{
  "d_shared_expert": 0,
  "balance_bias": false,
  "vocab_size": 5359,
  "positions": "learned",
  "extras": ["capped logits"],
  "init": "normal",
  "init_std_qkv": 0.0174,
  "init_std_o": 0.00355,
  "beta1": 0.95,
  "schedule": "wsd"
}
Below are experts of layer 4 (counted from 0) of a mixture-of-experts language model. Rows are named router (the router's row for the expert), up (a neuron's input weights, with its number), down (a neuron's output weights, with its number) and show model dimensions 160-239. Each number is 500 + 25 x the weight over its row's rms, rounded and kept within 0 to 999. Numbers have three digits each.
After each expert's rows: a language model's description of what the expert responds to. This comes from a sample of Wikipedia text that the model never trained on.

# expert 9
router:486501479498484494504529501494464504515536517474471506559507507501524509496521519514472494499545484511506495501475506499494480484517534468514492495496476505485433525473464486493492502490496472560521502519483447553490477493511502504496479480
up0:507504503485473468548454500490525515471518517492510480503501514494480472514525507490502505493506513488489496506526505504532581509525454525494500492485448514515514506518505487497504477506465512460451539507448507472525516542483458503484522520
down0:458477496498506509495497494527484463497481513544534507433488507520478462478482508513463518512556463510485494483475539500448495467498566476520482521497524494501522541486496545468520500496492488529504483485527513527529492459519521494470501553
up1:504550505496483506490518470524502463494470497525501512473527516498504527538471521431503531527496467524496460484450469484488490480521484476495529464512518454512450506528510492505506494502529517475503466503492470531512541506528504531497474485
down1:455511507500504498507490483467506496517517512453481499541485479474526510479517523526465462452479492490491510514539494541507528465521488501471494496490494542500477516502489484512489502494509541513570522508472524493538451473463510520483503469
up2:477522480495443505411486503478488476512497506490515522511452497533502486475508467537509497498482488526506497510468476506517510503418518496517504506512511486503516530465508482493502497484503500519531497455537496502503471460480540498501508491
down2:529489498505517507521549531494523538516465468481475494510533518478524511548514487488512490532499546478519514505521516470508476504488494506509498477502503459489505421527509480500500497475506488481459522488489474490449522559509490517523478447
up3:486501502499459492522472511507509494517539518470479488495504471502493493489509501498529516535485467469508512507495446507490532448507488455540499509525509522519449478498556476497503507510545512496470529515520564512522493502463494443522530512
down3:487521494490499501526463529461504461503505456596546526417503499541494441519492505491497501468501517487497484489509527541484495513491479483543543497484513497530538514489499537474519503520493467497474513508476462495478530487538529482525456531
It responds to: Verbs, conjunctions, adverbs. Function words in running prose, such as and, was, is, been, had, also, plus adverb endings like usually, probably.

# expert 29
router:532522466538513499510466500495494464502511513469490486491548535494536554537476532514529471511477507565497489459476498515501440487505541508495462517488475473463486495495491513481502516505479507505519518519470478497544558506478482485508504460
up0:494501490457478455517466473494494460503497473490521500545515541514518481500509500459508510505481499534457475492474471540525471473511471540514472501520547532511515483432528463518491474521520495486521478455512485506471496496501512526505474503
down0:486478504506487487448505530506503551506492519533499467480517518480492503470521509528508495491474498490511514510504474522481517513490509475482457486530481467533527541505516509503490493461493506488477544529476519529511495530508493473500484519
up1:507481496520523523501518514538508497509509515495509516505515514523496489507464466522472490481521514501520501482550506472530508491475518498516514467520478446487495530550523498499479477456481503530508487515503556497540476501491537498548529484
down1:510509494502509516484429492521476468481532538483503531536519488524467494561495500492518510479491506507473520504506532489488465477479488553472463441459539534500507447476481479473486515536502502507512438475464474503473526493464493501508504492
up2:551481482487530487497485530471480479478476512547513536504507512527520539481521490437513534480473472526536481527524511485505485491478442483467512443479511488489502505536518521511497468467488477483510510470493503524511525533518513542517472519
down2:480460494497502496521496469502497534497501495499446503478506491486510542514449509539471514483521504504446557488517486521522521504499490525519469544516495521486494484494552474494491498485506540543464515542492497506501437480522485486468515492
up3:509487496496479488567520489499510527507480491505517516522486526510485526454457459515489461484529518541491551503490498483460485476459501477476475513529498517514509493526481484498500497535486478533492515528471516476524496526491524498521479524
down3:493437500495466506491504550488478471488502503523524490531510514479491504495551517531496485456469482471505508499489511525486499488468507518457457502463468493518559515472502504519473500512508518487545544537492499542470491518489473439513491498
It responds to: Plural and noun endings. Word-final noun suffixes, especially plurals such as events, c-ities, var-ies, -os, -ology, plus nouns like people, League, Kingdom.

# expert 59
router:505498457486446498537501520501495550513529506500504477500504479510481480474509512513470460545523499522462489503531522504477532556482508487472473512466494454491476549483451544461496502542513500538508524544474493488500489483477503471488480511
up0:461521519515506490512475509522479508513503538469518509515486462472471496514516496506481476496480482558484492491427504513481504448485473490516532508513499514464518513533520459499506530497473474488508518514505450539506491503478476531492491526
down0:468511490499475495471467516447506481450504475522569457507497531499513511457513435472506517481520490521519479491517493468518478513516526500455455456502478509484516470537481512511498503548494493507504484534472511480498498520515505549520496470
up1:495482493487548550535470478516479490500487461508512486531493465512489471480495522491463512530485509450521499483479479490516532518532495541501497443465554484489468506524470503491462456467502514417485516476477491527521511505542494542506495487
down1:534528493501508499529517542497533534470528522468438494494514505500500507545517512530498525497517502505486510492454505526495542512468491484553503502491526491503495511475490511508513502539501496524474481495504485459513510509464478479513485498
up2:503505505531463481520499495508524500488567499513529480529465481503467487506517453504454465500479483526522468512471484463487494523428473486525498493498530508479500516464517540502482501511482468522538512516513473519483480492489537521509562496
down2:440497519486532501501547482532512463459540492527493530477499486505513486552490503490513506498515492504490486480501486482502533503498492471496491455473497470469469516540443538501502507472497471489508519511536478508462495508500478524505490471
up3:461490534510517480501470543523546487493530543501471559475524465499481483483535514484506485502455500497526479517458514465482514481489540526498522512522575503439470503503475511506497510501532521504480498526514478501460492498499485512519515482
down3:510529497496528512502472472474513498495508511501539513494506527483538438512465496502480498527486499511501505497511450522519547520522485502456499508498470499496514542525553525518488485461495520484540482484478499516544536496538508512485555517
It responds to: Single-letter word starts. Lone lowercase letter opening a word after a space, like t(umuli), n(ucleus), b(ronchial), s(ave), p(ale), often scientific vocabulary.

# expert 52
router:505508471536499483489487546510484495529514521512456500496547546483546502508500517504494465485467504565505534496497495508472511521474532510497474523504459435420475495486477509504449517530499493522506518570473483488497522483499478492503491503
up0:523525496514505508474500468479522517514504459508529523489505505484456546480488487480488529506508527497523471495523494566471476499514486507493513483491484580489496487472548511473524469532509513523513558491492500550527517489478480502456508494
down0:515473513491481497559518475515490500515486573534501502516496504515480491443506486466477482517488481482545521519491520537495507480468480521500489519494535438513475496559461535521538495471503515448527459489500535474480483541483500542505516472
up1:505503495537488489488479518466516475539480449560533519482508505520505514553516520518488516503479486521503469518504506495549524507470498509486504450483472529507459505457474483484475552484489497475505450482521528537559476494515489504503569549
down1:533494504491532491507523468520494489487486493499491491502508497517497508482472474482550491521520529509493551498500485480482539523531519526510529495525486483510485473537470492474520497503505504560515563514455525544443473475522496489491460504
up2:518514559485452535486477510531509480505464537525558503488512481536473506514539543510464492493484493468507505523477489490504502514455476484522522485527447488480462484480500489484487471490467467545473488546488492531491445487513501538522506526
down2:500535486494498527520543487490492458529511501507456498549497567502510509549470478478571494460480484504492519503465518515528484490493502525463476486448504536503507473529547473498486510531502495458547522446486485473474484494474489475498488454
up3:487469544512487532498523503474518530526520505550540512486526468537484490517529462460495505507494549516468509555503467501530478496553509526528513498515486541484518491494506492504499493529557523548494483465531479485491497515495530513492511508
down3:542528486490498498540508511519486501532502524508480526530494498503467507503441504497536480494511484489533487492468542525510498533451463480476484449482530541510502470529482521536530498491502508464521514503476500461487505517545494501511536450
It responds to: Word endings, closing brackets. Closing parentheses after names in cast and people lists, and final pieces like s, ers, y ending names, such as Blanco), Phillips.

# expert 6
router:514522491491436496495507552506495490498496506456459473521513514480527506478513557510485518523465504492509514510502488484457529504483507501472481446479452440515471529497482540479459500515487449555510499511467492491554503477544516508497515509
up10:474452542508507522485458539495480480500541469523435497483519513507532514505493531488504503527480502486477498545550486519508565465525489502469545516524515534525462482488508493514492523510498543538469443489480508514485525459474503491477474508
down10:502482526494491497504516459505517536546483562472511521495501473516497510513516471498481446510570517530560508474492490496512462521514528476509459498489444518500543533528449499512507516485498501498533500505493469474569506485507545496496483508
up11:484483525505487505503493545524460521477475469480500527477554516501537508480503460467498473490486498486483453518548531530491534465500515501501551465508454528492532480573503542488520504517512532420499505510516545500484503507479519506498522532
down11:509487529493545499476513503531462497499503539497472483495504458527473467526491539550513477485502494514526542461492485444530487556525493475479488523507503505505513512477499501492495507516505521540529485464504459524498449533516521461481488447
up12:466493524493498505497503491504435534470503486511509516505483517490498477483484522531490533476512523516498548492501508537480552522515535509511514535499441496515481489484501489514477515544518582510485529482501500521506496492517483446457502474
down12:496520497506517514515484451486521458466493524467526472478487498525495542495489476475495510534514497513546478500463487481511451511549484485537489480475503514484514499503485502517515502504501455461506445498514472464511559520487506511492520501
up13:523571512496521502524506518528499527516475489496530484532511519477520496462560490508479464490498521484509491518487499479531489475492472513510464466511508501487498506495506502477469526551483464491474466474486526530474532549468481515498499543
down13:453443536504507496502483535500482514494500499470488531497495489520494524535468484507506479479488491483541461493528526539535524527455484486514555521503511505487542510502536492484509497488494559485471553490494520508488494465561509464508526472
It responds to: Articles after prepositions. Mostly "the" after prepositions like of, in, at, plus "as" after named, known or appointed, and "its" or "their".

# expert 57
router:491514510519485504497483538496479498534510442490496492536510498501546503505494494525492452491508493505519533508482507496479482529518519504516495499468503483501461493469410543465501506520499441520484521530460461494510505503555502481490487479
up0:502521506492440485523547501492467492484492504494501527487482510508547514485467503487465486499499489477541481508522485516455525484507517515472466481528513471514515540521483489527500504484499554506475485481530533534501485465508504523521492497
down0:492495463496494508500504502539520516522500505489496491433507513505499464509473524505467535531457487510467512495496503507521508500543447505530467535512493515507521492490540522483515507536489426537496471568498495525505513542479491510497506487
up1:535497503477514503508490526480499526472504498489521468499564505501480511497492487446503504509497479507481490492489510553497519486523522517492514492491560489487534456533534483496511472550507467532459506524504531507523553486494454477516491515
down1:497491528498518514540503488481505476497505478524450580480485512510494505546497525520490505514549541494499506487472536490500495504492467474491454497480474527504482516441502502500488496498511570473498504466498475510511491517486517490517516492
up2:501514520503509493511433509537490462528508456503474488481490457510459444499477514528513499477468492461458567515510576478492496537473503487465487520509472506503485516470521515496541529499524541526520493534515521513502517486513504518513493527
down2:502503485503501513494561524444516508494488536504502477527504529513509483518559468484508475503521494512497472488454471515499520482492532449577509538501506501509481506504469519516478496496498471540480473503514523534515477521521491487497458476
up3:472501478449512470484515510473523504479483530482498529476493530493528497517517522474507506510491486544509483457543561467501492553522464485503514557523500491488519509486483537498501514493512500499516520524508512458420550469497512509479445499
down3:526507499495475500524545464513475525543509500494511519513489481512466503503481493517535513528552472521507513501471469532481529442481508497447468517478485504507521487531468481496490510498493489492490476490526508506556452514506490474520546486
It responds to: Noun endings, closing quotes. Word-final suffixes of nouns and taxa, such as is, ia, es, ations, idae, plus closing quotation marks after titles.

# expert 35
router:509495479528512516504513508520513524510511511490475490514522504528514484516493518485542501499534505553492474592505479546498507512487534482459488480498464484382497499487485513500514478510484521531512495513446514484532502465515556489466485483
up0:497453454461455459489477492548496464522485485481445465481504517503504529479499497534544467481538518498508527501480480488506465544503561463472526508502468518473454497452517478493503509514538510495510505454535490515502503495553492518479539523
down0:513464506497523501470530522530518516488498541470549509543502465505489456516504515473458511527512510492492455502504477465509515472511499457529481516512509496519526509535533530491508508526510501501461507510518548511498473477516511519497532514
up1:481468523518506551504484501465557492506519544533538511479484487473457516519466511462480544515515521524537492445543508488502492539520459480514499490461499532504498525477449467490523513491441533492496482501506503486521458478479510517509498540
down1:485524500505489494498451501475517523537479506501482475460481482484518537502490457498500474520496499492501525492479515511485469525501470488521516524513502482485479503536519510471502503505491517555532513439523481497485501484487505507509455496
up2:488528520492489442493506519464540527486508534543509518518554468488519525497488475525476518507518481489476521501521483468456487504479479485530517508472552499484528511452527484489469514495513463488492495466484530499482474521485496496472528493
down2:459469495500439499484489505498482419521487463458516493529503500490466551532553512509478504507508525491502462498467496531499532474531463515523513471513467530465508512476520497505503498475501528514516473487532486521483478493506520515515469471
up3:504498509503468476492483489584516543517500504485509532489533499512477509504527459501496532517494470476469483500517509471514536460500465508494505476543536507486540501530500500503499475522471467533450500464515483490475511506473503462509445490
down3:493509507505482479470519531494490483468464480576493507516509490497519482506489479506494469496507489505466505504452522516524494511515541510516488472470510478505476522459464476515542497465499538516519462522457524441496501461518500548519500493
It responds to: And, including, inner pieces. The conjunction and in lists, forms of include and consist, titles Sir and Major, and mid-word pieces like -man, -her, -able.

# expert 2
router:509458485529492516502498523486470524516505494503483477521571513544534538523488526509503480514497489555515492512537512464442483518490517503449517520497523480553474522509511525505453498507530508493510530526526504477519497476483515512499496481
up0:497552490506515451472486502522523530491523472497536479508475506468502532477507495489463471499509518515455507459516477453494522468471501433484457546482508486505494467449513493499519505523511463542458503485487491514476492515490518460500514499
down0:529512546495498512459515513507492532474492504517521454489507498500488469515500471530472480532447501467522509501509440518477494525520473516504492494532486482465485524536474493495503489505490472490521473514513526462513493541524524535516463509
up1:475466511537508488495546481526518527502474450468561484495484578481470499516510510498474528532493484509504565498474486469476476497467507462482524545479506508525521483478501517499494481512491487514527473520492495517503458547532510492539522470
down1:515474500490531505497478560475485442496519468532428521489489460520526525464503489460564458460521522489548526508546496476445542538498499561531528533493496509514435519480529522486496512498504503504487501526479521504496512501445493522498483550
up2:558499500507515464514470519519523486497511478531527509492480492526496528482473484500531461515454514483476506492507489483541547445527491499535503487489490476487493475485497501483528498521531501493463516529511471511471515525479497475489473507
down2:512507530507491500483536499499471518474519488544495483488496464521475488497514482543477492468501482465516509514507500488456489519515467472494513495524507486495518537508531481486476491508502425512497482496538494505492475545528519493488493505
up3:483474517494504520555534514494478508538481475564497519481515540499505520488501449456552492492535505493494504494518516522544540568536490449496503522467553517507498513535514520485504500489477492499550492551488501494485467489486460532501478510
down3:500469480501493489511479488500509507559532513501498534506486498487503525494472500486545501501495461491484488498469513491538509475462519488528516493481502464516453541485539546492474522511496533514493527461472508469542503449524489493495542477
It responds to: Copula and table pipes. Table-cell pipe separators in sports and results tables, plus copula verbs after a subject, such as is, are, was.